{"num_hidden_layers": 8, "hidden_size": 224, "experts_per_token": 2, "d_expert": 320, "hidden_act": "squared_relu", "routed_scale": 1.0, "router_z_loss": 0.001, "vocab_size": 22575, "tie_word_embeddings": false, "max_grad_norm": 1.0, "batch_tokens": 65536, "max_seq_len": 256, "max_steps": 6820, "dataset": "wikipedia_en"}
Below are experts of layer 3 (counted from 0) of a mixture-of-experts language model. Rows are named router (the router's row for the expert), up (a neuron's input weights, with its number) and show model dimensions 0-223. Each number is 500 + 40 x the weight over its row's rms, rounded and kept within 0 to 999. Numbers have three digits each.
Before each expert's rows: a language model's description of what the expert responds to; "mostly gets" lists some tokens that are sent to it at least half of the time. This comes from a sample of Wikipedia text that the model never trained on.

# expert 20
Description: Nouns ending phrases. Nouns and word-final suffixes closing a phrase before punctuation, such as States, year, country, service, and -s, -ing, -ed endings.
mostly gets: "States", "year", "England", "University", "life", "Canada"
router:523494520513559599535504502519395446491436533515483521509439411514478487513479507509524530480425450413557515502497467510493455413476525531544474514518509448558522527493517446486507524508482465483490476469475530461583390549642478502509426498408486569462509505491473443515464487496440572502529469550515435505500469505493491474486592548515504550472486467482509502488476506485443491442533481499447546508479460490518505458534461530498450526585521445409478567501443484460547542505511480519510557444483498481509484537537454429539517533528465548550488498515569621498482498443473483487453510534466569512501500485489529483552501492477493496575481477444527449541424528455512463506518
up4:522521510480503507481542537487489489528389540501527458487456517493551452507507459420458485512541547513492548520449558518553473545512474573536570459465478530491505480543502525412449469523528488539473523455544567420501553503447510510498486518485439558552487518502501473515500556579471488495464472484511496528531497556540452442555471549478499430456485500535484452515495465497478473528412461516577495539580493498452475524502506490499478428549513534518560476513460580539576566416490459532465457497472401392371556459564504552479509502559535478478489492476480513497437512461489628488476493527476471516554446501479517476482540513447528516492491487546484558532454554527472462500517
up5:486517537447479554506485552577377474508547519446494510529489527488467499436514583515445512476436550488531515530522575521419458472505432452544506510481455520429528464541488496528371536540437510454521546437540502497522484564555488522476469489471453545510414528519503487488472552472446477487527473508522526535519525476493468570501533526557507545469535487501546492524489537492478413529489486489474507462530475531479572503522477528514563536540568498558458538484474441514467517541427460555493524425495507521437474481452500464549506488464527546487446541488487485515583523524512461480496527478526493551532486573448546394490569489561516515500524541414423429515513499525499421435533

# expert 36
Description: Mid-word fragments in names. Inner and final fragments of proper names, place names and words in lists, such as -end, -ford, -ville, -tion, year digits.
mostly gets: "ement", "ick", "ack", "tion", "ated", "Cup"
router:499512525524579550534521503465336418526504502508500496529481400504499477463498494558512508488396429467529510575518480525458410442507537474514484497461556426547580506487473461507528535440505397530492522473476475547560446493551496469571432468504473556445523489469448447491521558443451533503541499501497493522570508501474468533486603507476518483475475470490486545515537528538467453428455504523485552529487502493578501497533456539524516524582509479483515495451446471505562535535530588450495583491481463497496493494513448483557494527490534505502502472524568555554421503560486530499455520527518494497561503478487482509539510449504545502522484518446523554526410476468448499523505
up2:531542470438447476473552536449490471500460525630528467581529441526510458499518460474465473498438531486469516514512509483445537536473485525517514482477500501540558494516522506516520430478501499512505481490474487507502541513558508423565464502421507471496506446530469416545462466496565510530501575473500470406559557439494519423551522475525469576577476481565441489512547473600484494514559487503492534533498526430522502516514465457491459436523560514476516546411458438495538508537458505492521573505441532504485511519495452482453527473459522437469509504570499458562461488490461423475482564497507481533425555529518466494540528519559549487583526488469451479470503471484513643543489
up3:499487513500529503421562550493442496466508526531494535491570469482526560419416509465509485510486519518586478450476481507474518510512478494509459515488512470567479488459520490552523486555435540522488550509512461510454473436473500536455526516471526458461411520506508495513533487456502496542527525450522461517536540576368471525613530455537492452448523461487513538527478457512406571507419494504487505494514499538574518435437521475492511439533531479530583461467539521496499423477483558539511526542461568457503570504477502423480422485463492536514558550504559487515477495428528455518435599500504557507534467514473543467563480592507547495557494516483522532477445431479467455553487

# expert 8
Description: Acronym pieces, temporal prepositions. Temporal prepositions from, after, until, since, during, before, and capital-letter acronym pieces such as DD, RB, CD, AM.
mostly gets: "from ", "After ", "until ", "before ", "after ", "During "
router:590547512512530541522501533465492496522463533534473502523474440527514503466481559485500504467503457548538475521490492438530474479502496498489483531518504490567503553495470476509542538469484409451546522515503481529479486468607473438538500513454431514505517560484499481516509577498508480536486475537613511562534561473549478468500489507487494484530491548455525504477537547492459466474565547511522559573477501531516470599593494504513531489609439521509540453512600497461518611488526475458483479539495457448494511480546492406522531488557443578550585543527544498560493500445466497403452564545481526482522419505419482432487463484504470530540469460536476496527502428543483496429514
up0:555499527537470464550481565478472501572483501537502499507538511461433419445449545500469528509453550524463488486521504554491520515528451498513433508499476487492511513507584480516593479498493553506508512443559501494480510525504486451479480473428499437473479538517428526500465414531553460535428468475458552503557476505530448473574513426573546492492511497493611497488472530519481528494567517499562483479522465538478545550451496481477484510466472490518498446515524515454521517494401429495486485547472563496586545543569462537536524539547504438477550491498574425433515497440461496504499560590528477446553483551548479499417475451416447487453445510487610454524491466491508534515519
up1:459435544441479465549547551559592504497499448474501409511428462494477392503472489504516491464442560533513505394451444503525491415509559443526504490521515538449494591528563485577540490513528487503475525552461518487523467486537506521473483540534452526453464512537478493527534509496486478435486453435502492474504489464477497481574475552506494547568516492558587483526471496495503424547538497566513472538441499552556453474475583439477517521465529506523500520504439531476487439482466567501484510550540469460446497563522482481493513497505467491515493613463559517513460487514439503476509518559469483571547506415551463623473511499445478498514497450523472554514482447476530481557495

# expert 6
Description: Person names, roles. Given names and role nouns introducing a person, often in lists or after commas, e.g. John, President, actress, driver, editor.
mostly gets: "John ", "David ", "Minister ", "President ", "Michael ", "Thomas "
router:555528522552545509522501512452399518512452509469485492496514489513518450511474580441535484472504488483540492509496575484484500501472538461534400617537478489475509522524503466473470552475481484506542488517473457481525476557491466464490495550424516576427529508494462465500482527494496461518539464538465527490540549528510473573460552536535451506478477561450543515543409504487486422463445544509489558505493507518507501546526404571483445514402489488471509468469525472419488506484484523496484574470499484470533440503538490380488525536487505513540569588542505456569404509470497532428463475485495508492466517484478542439547535595532510464570460451601545483522525476503489583498511
up0:446473487499497539537589543545561523563580506544578496527455491549523517432427481478465514448530498470499513493502455480478515481511490485456440519503566461442426509441515487545565562480578531498488452511471426517536488472465519468590504442520517536500571509432483559502533546392484477486589517508531533476447481461451506560462513493516497502519381495534555439477455436436553542465484535547452420506487481560523485498569519432484502445530520536509460499553572519506546516544531499477493504548475472535521486485415534479435558494471483474456459471462544488454507544577490458564502527479454523546474455476530459559558512496443526523523447488515505496489473475492456513504531
up1:483552538510461472511461477500487453511473475481464493452465560519529479533495526527491510480467479557545497530500549475553493535442494563530471456550485543495466499512481511637485526506526484504480428471473515510530483470530458515445539526532544553450482470487466486459423552525516530588477451499502510521498540531403421506435476448462472456455512526497489498413494454401425482525477500518488501474522514461462542563574490524515485412485489496489525496538508550426516526505487511473541504415525388571514566482552516476530528470518485448617437488486465492601533525515557470497524523512525524502514479503488482517615498512459502477479528443465460474578523534453539555604522

# expert 41
Description: Rare symbol fragments. Odd characters and mid-word fragments: degree and minute signs in coordinates, subscripts, Greek letters, byte pieces, and parts of scientific names like -op-.
mostly gets: "_{", "ș", "{", "cin", "_", "α"
router:475534521528498446543503465471436519482513536555415489555432424481550489466526489545495508452489507492534547589535515488467450499519503440505463526429454405496453563502503495450510545413483485529472585483484477428516473494508431465559491477422494475510539529444499490492493562494503549603553469504488495415553452492581535552490538451496422468516519523457534525501484512522481450456445553516450576571607512556561524487507503513519432484523529499528449497515459513498477531507527508483495499500501452435525530546540458484517476492524525572492543507545558504521477488538495497462451531416474494590453491481519478525509502494546527550537466451566519567516444510584489575512542
up0:497546499594488513496508443464494452541422533475557490510491547513421490527474517521471466543519461484498453504517475458520489434463422502487477506482508467484529566530523529503491504541533452451500497477476542547515530462541455508455539559476415439499515546514506483533437484577512478559444542546489568477461528476525485475557496503479443423430545513513501438545465498434453493588554457513481520605534558499548546487456492493547483526489571488546460417501444522518454504483532551455532503402503471451520507474519523503572527481459522525437459562578463449528526503427488572553520523429496547441480509537551483514468558490528537531399524448581525516511438475498499484497521
up1:512453460510571489540457447453451471488494472504454466525479516524477559485512532465457563501493504496441513538551482549510501459452503554507530444548545488478495454551531459575490543484569529464403480537507532460561466526505485484526400473540495457527585604437508570505487486512514462494437476537464532404534538441539469479471531533572532459500492510468471539543443462456468487463591560570456513535492497465452520523452493499490492519486464480546493528519445496436461594537540501486397521497538538540564533523470487492511507416493513505511525489527519512501515483500442547440425446552505578528457469574449491504455479523455421516548549525506507545460503511498488578453508

# expert 14
Description: Relatives and determiners. Clause-starting function words like that, which, who, where, when, this, The, especially after commas or periods.
mostly gets: "that ", "which ", "who ", "this ", "when ", "This "
router:520533521562565515516483522439479513443475542569486525529401525521570446469466551498542486460463480542512534508526439481466552432550537493450509519536553497523557504500462497423533586476522485474468454494495467524544492487493457493516505448443470485473483526485458467478445521495472483460480466525545498613522483559566539421573497487480484488460566503485524503506465545531399463429549571476545519517544505591521545504524447603521483507600567475506505516409533444528496540478493499457451450492490483529554507552535462539507505522511520531579487585517498505500481496490439497458504530488445520502600475482485546525542499556540536491490406470425543552500517473480528511518512
up8:519425488543557537491460510482558470538458544545523525493502524431535498464462425551442461476533491451531503447535516511498491559466445451486514507576496536486413503525557526414484494498494470551514491480458529502544411520484478577457533531498518539501518493446449467541526535551473515425561512548495471483484579513431479479515491495427493486519465486558496512486490438413519514484491550491488486510522536458515587533504409475507565523483469483487490569597562460538500629558490535478519424489515490455445477458545477530497570457436508450524518583531459428518446541475414486482472479461500539454501472559502546476473477524513537508533465541496550491585513468481532466521519
up9:463588496466503517538550542542490494515532459454536509457446503449516456476542546453444512424541472517600469493466475499565410491471471502496474477469526490516515453500583477507519473454441504473494537456482568537505495529441502539526534523495489546551478481504463453394544537516477548476480474497484510596460555525545478498461524467422489533451523515500517510497489536553565486461481547420554551538426537561520490472480503522515553555432512455535531436516527572471555454486441444574510440514484539486539435534470445470515549460400485493543516481450479463540532512490531536511483490555495481548515460562456441530436483496478509544503525440550563411474492504524536485497586

# expert 32
Description: Wiki section headings. Paragraph breaks and words in wiki section headings, such as career in "Professional career", See also, History, Genus.
mostly gets: "\n\n", "also", "== ", "Website", "Genus", "classification"
router:552512522537526552487514537522399414513422530477446504489501520469486530464487478504582524464410520520505505513525560470487492487513524497454518519520446527505570548492501501513542525480511553466428516488456519435536521522601447460463487514443572525486594541490497500556435498474509496467505473468516489512510601532494489504530592518491515532515583506444507500568507545576504465407516534502454530511478528549518486450572454520453461476489500521476416492514474504543504594490506543504478564430473493486550508499485489494543489520473485593487501563571582530537431511474492519506464546482497586419471478502470485541515530465510512562494444499494602544559493456477494539499586
up7:556452510470532440487484533526466485549537491474531542519467540525472530483511484508492438409466509541595473493498575514505453578445534529436428535509488528537559519525525549552525520483529496452500535492429465486475534473607500447491506494431553507472573556432516487469455519396476540483479554523520430509518420479468464474462518445508520527449571545538531470496520614539471496458499453515477501488490530456453493470524494530504423493569494501462415514462484477510535481558502478434486488455514474455544513494488529492478471504398509511455494501521560505519476516426497462524566472485502519558433521506524518515506446494430537509547483465544493499483504522517519569623601
up8:562481475488567533496522507504539576486543528545498493571560466406485472502449538438497448507433571526474463462442484479468484529538489503442440478550471493524500474459522528470564544547507514522478523510416493434479498472559505552458483516460513523485569491471500477511418559494512542462479518512389491559524586526473506505436479501479509476518533506518496512472579429550452494473534545507504566494461492412468475640494513559499425517510536527490544512532557458510482440478548501487515545506437492519473449494532489479564504508495501460540503502532503520510504463460572442428430468506519511356502476472471478544518529507498555565536444512512543526517538442472521459453545

# expert 34
Description: Name-final place nouns. Final words of proper names before punctuation, like River, Street, District, Road, Museum, and surnames or score digits ending a list item.
mostly gets: "River", "Street", "Museum", "Day", "White", "Airport "
router:561510544522586564507530519496464441465445516498448498514445527534518403460472500528525505442542469471534532472551591476497460486531575471527474517470518527561477499506510464494497552413446518524515492546432466510577445559525445458493471506504447545456504488457444468493462505484482566491577472563551509559545510522480528472524581483489471493427514464465533496500497535484525438478449488450550539536504464546500534488573414473530439498533598526484530504541441502442511525508521455476486546471455504443510465486538464444483497519553506573526490522529513470502416584495448537462431517482487546545548523509452515494518520432557513543508484432429555453547493500418553560482516
up3:455510495526499484500473485437490538560485551481442521383476466484475538555542483518399505485511515509509507473517561567514553467551525493532464495533523485558527539473467458577506568578542514488455419538519457504492511555463418482476499540527506486589456514441528461447514424497493452499482496544440509460427449438565538481531531584419466503538607466508467480470506495460505540516525437487496481459496504479556503539511513455487486492536478507454539493473420441501489521480526537559483498470491517512489482536503425491497525548513507484561437484565481585421506561518493567455586481494497525505502415520550483535472530516458456556504456553523481562585505474445490454519479
up4:519483422482617497525472441482538500494488555533488469586462475471434514412520466444521559525474515529489500470460487533497515460463547506482461421499497417467485529424553533417548529523563542470560519482480488470527510524498524499509476519499540508479595484508544511608521554531488468535516565468423574463488457514530489484442484486475558456568513590492519502484583512581524499496559487541480516532553531485464605500457499528489439417512495526517515453522523482432499485441464414552492464529498502485506555435564483544508474504497523506490487481548491504456470513502510445448488389534430449484506508496475502487569487532534502454473487476566507465498456482457509540476560

# expert 43
Description: Colons after field labels. Colons after infobox labels like Coordinates:, Laid down:, Wind:, opening quotes on titles, and words like born, located, United.
mostly gets: ": ", "): ", "born ", "approximately ", "\"", "“"
router:503538515544473514532546504503455530455472490578497519466510464413567483499468449475558503463468474534545517574502490481555476471494589473466471508492425518549495523540523432507543549498505447509502445595483439535479474546480537482527495545472533489491506492519454463491516542475503505479558492449523466488527496487472525487429515577477473500487502585451514514504513515497438472506443499542480505527563485524520485579534474491480404487528525507392482500404526496481510532483492459466429563463474470477525523430485487424551566508549475537480531536573484562516486528461456466413439447380483487463498407554474559572480516440506481542496472427526545527511443468485480503432435
up0:480459521468448491561429471589484527494476550465448423490496540499530527440477511538486517511519500450588470476470546495552542494521501558508515494467464529474495498503601411421489535572543490511460497518489507501488460514539508491543472463484538416391476555527476459606493479496493602429491494527525473529547493503413459562485459517539554553505519501499514502473522490580513509489491491485454455583534463571452506471512489515537465421531435521516550557433511521494456499504492453526517530554509496468491509482501478465474509462511456592515561478441458459487565488475369508444502450482576496458555510541463526515502559554547459494475567483474476503478504487528543497467522
up1:441461519458515535452432480507444499505464528501484497474530534490535511553487508496507533514508447501519489489536549491574507443525500504544551570496518507412478472501456436500508533438511531412444531493520400557482456519532459502540509498529460545487495454441527454486512560551482478478496477525483491560498536519480550523526510381514482476566541541509464507506567463507495554554547481482451580533551417448572448456463491542462535509527481582499524507425555470522422513483616496509490485511471514523546485484516578469555426535445443581461520465452528468479465549507482522524475420486468523466512572519592495476397494512486465480524516473543442497548469491536537483453534

# expert 29
Description: Digits in numbers. Single digits and short number pieces, such as year endings, decimal parts, table figures and chemical formula counts, like 201'4', '21'.16.
mostly gets: "8", "7", "12", "6", "4", "3"
router:465508491512556573508514510461466490479454516521490515539473427471505436475464473500521482445444389469502519469499521422548449449486502463502512488526495509477529516613482525453514522369484539434529420553497525498547422542544480502495427495492481505477492494485437484498442519482470588484517493481502578517555561528474506513514624500514507535501514475465515504561550495483444509490496447450495541497558468430519478477497513518503484509556494442481557454436539523442527556509486565458508531414494479507538529505539418461516524532523499541558540524509554490518439535458455526435484503480492489507469427495494598437486529479545513615539461447426525514499538455497450466527497
up0:490469529491520503464515493456467495531536489536484514529441537533484523627480489565542475465483516545460527508505549488564477470525528496509463571512478518489553519595565551462513488477484568592508520415445524495476549497520491464478579466482545421490522379494437420547419529532528477460490456427545534464507459502526469476445537566508491515478533533547475455571413478492533468581429511508455514528480586530508560471447458446530547421484567523461540565442463536484454481534469518445481543480455471525478554427536474471484441510509516536510504508504513503498498532491528460501458546499568475509475507501450480469495483431476507501428514525543502554456564462478472474526521
up1:532513513547412541546480566487460483507540515537484535503543540488509440519431561547431492513525493460423474504479516513426478495474533476471417454529456490573419505557533419589552527508460460472506500492479557472523565460521527546453475498531503481534521539477487458473491456501468494468457528481519469571469454509554482492507553469486466512462492481546521487505513418531424538510500521385529536504598508528479505497540526557480548482564507453510565501476546514443550488509552517447464500418559511451530455469554471492495512493425465524512492487520554600464542596439493472543442541578537512431483486532516497516468497534510536507509518502482501491518515391491428446525456

# expert 11
Description: Sentence and section boundaries. Sentence-ending periods, blank lines, and == heading markers where a new sentence or section begins, plus pipes after table header cells.
mostly gets: "== ", "=== ", "\". ", "==== ", ".\" ", ".\""
router:564523486503496563554505538405406430451482601507448528548503515523481426458516540559517482479458437505527504512540518431471526445532564351463502518456471534564451564513466423475516551480527549494464486522469507429502503510536468493505495536470539523442548547444515495474450492505492534515533500425506524570519564527501446493491481529498507497520520527406501532540521516471478499479512504503408495548506475454517485475523510480406539418498531516491458508536481511507510485548448478461443488480493486459468484512516465455563475543495419497524556454540529556462497498488469522472468547441501512517483458583463532410563520557501524470516403485463556486534425503490535517503549
up7:538504527508481510518504479455515496378512491527486525465500504512520511395475421490459539442459532583438507563487514549520514453480436474524563462443465544430496510508526518524491484524498542523513533508467522500542576491461537473486531493457490475450580503461491510492475524469516541523497452506510544510484525446456546472501497454500505529540489443487516522469544491532469462547424533558473503497398474383518455528496477504496481480459480504485484403468598391569566550556461572536485505395507540518497491466506502508524483476459551405513469527424586580534488527527532505455431577509493535434525456552546515508529535546537553479526505527527497542517500495506499555509468
up8:518545496469482500473476548446564506509503412493516472432485548456456462543471541556559502481585525414510558519537465417473452498466521552509497434470503482494526484428588543428505497452584526461526490531459497492501551509501480527514477521507428510472526513519551567542491515549560535519459525484551488567506512456525505513585471510458493472449533483497467483459461494500445534519483482504511526486428446516501546547487401549500553515478540544501494528499617480423472458515484486500504536480486565443502457519500466532511502433477508480509441489513545452475438494464519494492449466523434499517536539538457523519473455518544472524504440495448476642506472454601518494506616

# expert 12
Description: Commas after dates. Commas and closing punctuation ending an introductory date or phrase, as in "In 2017," and "On April 27, 2008,", plus year-final digits.
mostly gets: ")}, ", "%, ", "where ", ",\" ", ")\" ", "\", "
router:548477546551532499512549531482477452499503482626472447474411472475538396445463567545590512493511454503510494508504522469443467454554518419453458514481518475490475497516432476403548540502566487442503487584418435515505509537460489468546478448500500475364504468479447451517484514492512479535473440567535497519519501570493511485559545516524434532480542572474542522491553521492482488501517537469505561472568490470527496524508464534432535511521509511507500545488487439552563517506534525442465559441485503454482466513521445486563530573520522592537532523526511474494506500448477466487496514454489545486599502487464447483490510452538483453496504423449515538565479491484542493468535
up6:524507489468475551553447553482481460524420535415462548440435523527519511533438450507544502479486470502464491531490490556607446511576481521520458515407467578433438510491489496480441542491523512530468473540571471448557516490440513515478548510539537406428442507494522460547530496513541545447451525523474543569525554546575547585505567488499488456516531514530471526468534485520402412469505447457468534556491472465508522488513488565518534488455497492457526505505497515557517503553447474575487478502524447480544484563557514478551459548483539498531506508556529524439525499532495470504455496502518559492487426477500408490498484493442433526530395521473438528542484482507521490514509
up7:510533542493520506498502452477515503533460561500534531435493556521540476391503556526471510571496485484467514558466501534526456506501509532508525481521526463522454523565490500412494587521418413548487459558518502481448477496512487548530491504505492481456520558499479402522492542486467474450445529463476467539529528437487545467471451563546557456533419520568492495483525523580469475489443520492483425488500425529496502550534561454488454480506525538516524502481539519566490469464588508559466497417417443475496535439555552484490546489485427479485578495537500490482390418525449498484524511507521538614476484538520472467456505505538449525529503477509467462461482534562499578555514

# expert 30
Description: Word-initial stems. Opening Latinate stems of longer words, often capitalized names, e.g. Ex, Conserv-ancy, Arm-istice, soci-o, Indi-e.
mostly gets: "pun", "Ex", "Liber", "Regul", "inv", "Inc"
router:535513509506542543559535516491497475492423507508527530531487505514506510499493580529492562512437496400536527546505487449540531460563542444536484523480547507584538546513506473473534512467460446478435471528512502511549475557493459481498463482488570481530545512472503481494534544506463530542503480560546529516524466552589467594538558521469453469491478492492502507555460531483358476493478558421445529502524513523488560539542521537523532494535538453465411460493463500532518516474437454477469514516502488384501541587513505513487606502499449589541488574529488484521426519457500525479463515471446530483439458498468504459578498481568509551474422456477485480529449501482481535415552
up0:469469481516492440477526509524521475445492461441484467520612489522469533443452481532511493453539517535466488517433524556489473474500483512497500480436531432457490507529485471493533472457520515459559512481516497519549528547539500522450484532499503559540571563475573516481473477478494478516589444544501553490505542483480529592479456396466520603504461523513493473422550445576426520521546490458422522514521490471500529472510583463535533421481470526474567434482490514465524457453523494523489521435548494503471498448477530482499588529498430579572548473497493514475425525535472552545455497473485526539482565575553486485536512477517411545549480432522533474434572495497466509422494
up1:539500533575516528523543521480425495574456571510511518475489523491533521524480511519453524517525510514534516408413466531517502542510484503518513478534477519452535388508525518531475535510507471453596424490497510492440530469492501504476480582570529527446526436439453480463514486497481530449553489510512477521436582490536541478458441500500544499526613491521513541515527543516482450499511462550519485431526441534513454526515462476478491484543440447546448408505446464510451514479510550489510492489503545460501516454491508562515483500479410455429405478464441612511502506492506427543553531540533534561486472471493451549483510548531571454538400519573478521467516511570461486500477

# expert 19
Description: Row and bullet starts. Pipes opening or separating table rows and bullet dashes starting infobox or list lines, such as - Class: Insecta, | 1st, | 2015–16.
mostly gets: "- ", "• ", "= "
router:554531590520528481472481564466492448518453484464497417597466538516527479464480524469506565473502516465516509559501551477554412478437478448538480501463454511485583494495446414495515525463460496484509438575486445484496456503547471486512476478485471512511488471527409486431470528474454547557496504514449488466489520594496421505560509488563469586535474533495511567536555577536519457425555536481454522514535440433549511563490466567499468468507477520499439468414525451484531538477481479429491539500467480414457515505522473495483484525498522510532541511516509486534463503485453499426498521491471499476549495499500576500560499539526516576542464378444500432509500515514481498418515
up7:461497451559536415499516517503526575486476533484529538481464524532553504487485499565503452473505491491508476561493531543535494533498500515505488486583429627547503552561475429436480538478506543560464431469417456536430546610470493488549507528505468476516514539430474540475587499496503526580550539495568493447485504507491532551452445488514488487513442523523488496497529535442456496373496572527486427495537506476515492491500476489485465504529513462527514496470516531437520512483451554463494564475529441566427526533494545521506490470462496557446493509462498467545480500468422536462485464563573458518536532528448439518535517474520501460428513464482485504489475455597473467497408
up8:497547507528446526459495545504516526471431495562496502501520534578481535486554436440515483497469536510464435445489499506436480441498478453542534484450503496504499533456546526511475581479480556476544551513498475532563498399546457490510535472449532510509467557513462483543523503446469515472501485512504495543463537514518464448482542472517519503495462496504521566529384525484492398422565479501570480497532491488431435581561421518488428505520419488438497504492550527473559552550519517462485517423582504432456428449561522473570488514474436565543574507466514440492524469434539511519519522449537469497476528521472566418528541536513540466483515529490496539488544498493564529579489

# expert 1
Description: Lowercase word stems. Opening pieces of lowercase words split into several tokens, often verbs or adjectives awaiting -ed or -ing, such as scar, fur, boun, gran.
mostly gets: "equ", "gener", "pun", "comm", "cur", "Regul"
router:527512526523514510540504490472422441466364571502489456544520515493489527523465518553450548489488421425528520487502479475474531480549533448487457496494486420486462545456432465501494522472553546491459440550494501484542500552592533496535440510450534493516532546483493498435445543516501508466474526534454515539529474536550419621592465579531516573522510586488579427537482556502422469506504522436483562514539499473548539521544502573483488448562540490491428448494427524508519555487465503483482562482483497486505518484552497502493500496505468578507559527517516504572483475483499496487458564466464476581469476523482543517540508493597534493520435437497502535507457499473471510493496
up0:512487491481518486503494501417513462509542436496466496577507488444496481495543541500489503486512526492527431480568542475476542484506505439422564509524457450509445520557444499417530582458475500434563497480504533451500533556476535443561529497515461537512553550490488585550517496453564502469425550563512523403482423491482476499464502486549506484519520483506546493464541522471405437520529545521516485463533467444518543465549544527472589523567507578531502472532512512504471450513483481585529507479475430435590499490414465495512501459461475514546469469586505484504511459488478572483526520448470569529476533495548522413507442506555495540467450485495412544521507564515431475515497
up1:435483508488459526448544451517488457502451468494484565490473551466498504421433463494413484546565516459505557470520497464419532484518550485416511464513411484517460496437501521475524474554524417494587435583475534475427542530499546443554500452500470489531552576512562471512574503512474534533549526477545455497500470506517502574462474483460563535543473477487501500465494549493463477535476497495534521502468466488501493458494563530418493538452507538432507554552425502488556530488467481456529546499475578466597507578481528467490516489561535563546498415496549452561521508470505529525561570529481426516469518458528482499440454490602483485481483523472532547523478487494461494474531

# expert 9
Description: Name-opening words. First words of place and proper names (San, Los, North, Grand), country codes in sports tables (AUS, GBR), and French articles (le, du).
mostly gets: "San ", "Grand ", "Central ", "North ", "Los ", "Red "
router:550498498508536460504521538509537494474455440460469486508462443492495506472474531500542518469556554432566493451503554484629566506510510463525481546440482450549562505522462503498471526485445553500543468556479474534500485532503470492516496471502607488508493527474499474509426529474451461476491491544554528538552490535538451500497562528516447490527512538489536502540397497541482500517549508498509510506514489411476533481519432570450423527508573485464524539434485536382510563464449516513452539526506517460530548439536499455483566551528443561512492557566528495520468545443435529458502542464445414444489496510456569467498584501532494495483489481419522496516531451512481560415570
up1:478570484530515488548496504487485487527497446492503568510454436445488477508517520443475483478473566477464521487569481526417527554574557433495431504469443449511554417516468585480439535517407467515539498467537496548495472501546491512469441485486507471521605483489530532497474498519538512417525510456467530503522484524456439547532508484487611470498456499486563520517510511518477498473442511485512449482495543504538518536458424417485484519493544484468513531520438555498447490490451525481511535470508597480478523489639506531505557436444483483549497552577525493515564486467454495543498452497475441480572537517527492402478544479527476526518515538504526566535486537434401543521516
up2:475465530490464486507401479495501446539431407517553392465515486519533519529543524550488517490509510500525435599493468502560512456451484618498518516459494491447560526513456531513579537492531553560467572518462471459505444479532475536579468459484439474497582555503549514540480524438439439537457501515542528409479515501523515438546558521537524443512438496471534546507508465534521554549508520553512527527532497553458442506480490521456475540455524459510433439429477492556499590491465514544433447517529433509504487575517453529508510488435520503521521544506505465474506555481487450518512578532494520466555509455466515495492448444465503496523464515472509468592508491464473500456456

# expert 31
Description: Mid-word consonant pieces. Inner word pieces like it, km, th, ell, id, and coordinate or ordinal pieces, as in pos-it-ron, Tur-km-enistan, 12th, Winners'.
mostly gets: "it", "ell", "km", "two ", "id", "ut"
router:516494561547500511509532561466513455473514552577392474539482555555499585545477513549459578427440476447532511542506463477517519462497485494528500538493513604517511539535418482492547550479521451473493469479484498469512498572572472478508501541500484546461504527480501483515513489451442498504474465498511595468470517524482534484491499433499501474498501509485476507548464613519486438545444595578475523486458412462553592509548474474487461530451490496552541485555506458553543495475481529497450507491485509522535418467517417468484506500515471535521493548483546519534483553479443446525539600505483459573564448492548548497458522459504565508538455451400517564511494536449506511516508
up0:456571457509511430473476547447541488458473577492467475485465495537467474527487483517465520497451518513569597454438543496464430541482462518459499474480454502522512565474455512540490460462464425503589455542488517466455557486537542512505528537480460565418533492557431513514564458472409488590450483549480505494480473489468564505528602516429529480514510586512524499469493574506478492457472461495516567530488467506510466451488473488502553502521473478532517533625449546405554526488554469523497490522498468549512509468480470475574525490529440438482478515510399531522500465436490460500543465502503493491508585503516556449553557523457517524514509551460496505518471531575523514441501
up1:512458454535527584484509473506565443560503457556459527486518460522484483502552463517518507481467501517558545580504496495495546506518514559516528504450396432521528495500544485399513567473432513496458419494468522456484588511509498540546457485549532464580506519517477460496543461476513560463512434496543438479486513489443583489442554553488509547492503492488530595532504469490470500490528477518503487507423485560483550465536494555468532568456510546428460457590556494480509532513504500467479513482541473576505501498433479539517458503507450494404467537511539470447482513408554593392528540489502486526453474474465495438506459435509533446517523521520518454502486457452554557482488

# expert 2
Description: Mid-word fragments, digits. Inner syllables of foreign names and words, digits inside years, and apostrophes, e.g. Inou-e, Kin-ab-ukasan, 198-0, women's.
mostly gets: "'", "un", "Un", "iti", "ă", "ati"
router:497563466509527540509524577499458509479477517512481481470469425477577527435466509501532510472417458496484506474536511439556487496424449494569444520396508531449486540506511482432525522389591487523498542517485454445515488526460505460588467500508485516472554486429492478542465501497482504523473462558502574588482560532537389505613506523556447488522531470525578455498526456512447498493546525397526535546510455460502573503500486530534552451537501521567411488456546460504531509525472464437505511440480553523500472500539437523544543521519474508525453492533503461495506510467486515486469541444524542494498465563445518536498470517529558500545516463534523544496577445493442482502504
up0:504585509503474550498508457533533478442533484456543561501537511527486492522477439472472472474579528471481529529498520522560539505536482469526420458423450484500458491494484537513452451558518504476517495549500477523489471553474475552609456558514572539480505507459460484506490546513465484526455462553463565472462528506481469531521505580534529506530509592534608478478538456452425487505412512514474480479508510502523455513483483504528455568548513485454497506555571457452502474447460480594477529512493460448426522493448473424550459527445474487423538462577546466491499536521557473498522533463475540496554565494501558536462415455498484442510518425494479577509400536465540504451532
up1:534520536507496524567503581408517500466503581458530558437562453550537473479466457506500524548562455488481539521546532409464470534431518521499469506518560503484570527548528466492454469529525495515514514501439536538561503483452572500585422496515472418605474449556454522517457452544497573494493482523521550521497530549542543490501513473516523531588435451461570465511462479566470434530480492449501518528438497497438487428469508420457520509468526517476462488469512519468523541491544568464521513477476513562503484443514489479498447529449487467479427509402492430489524526590466489485446506474488453464501530578432489489465502495486528441507486520516550552577512502515482480484472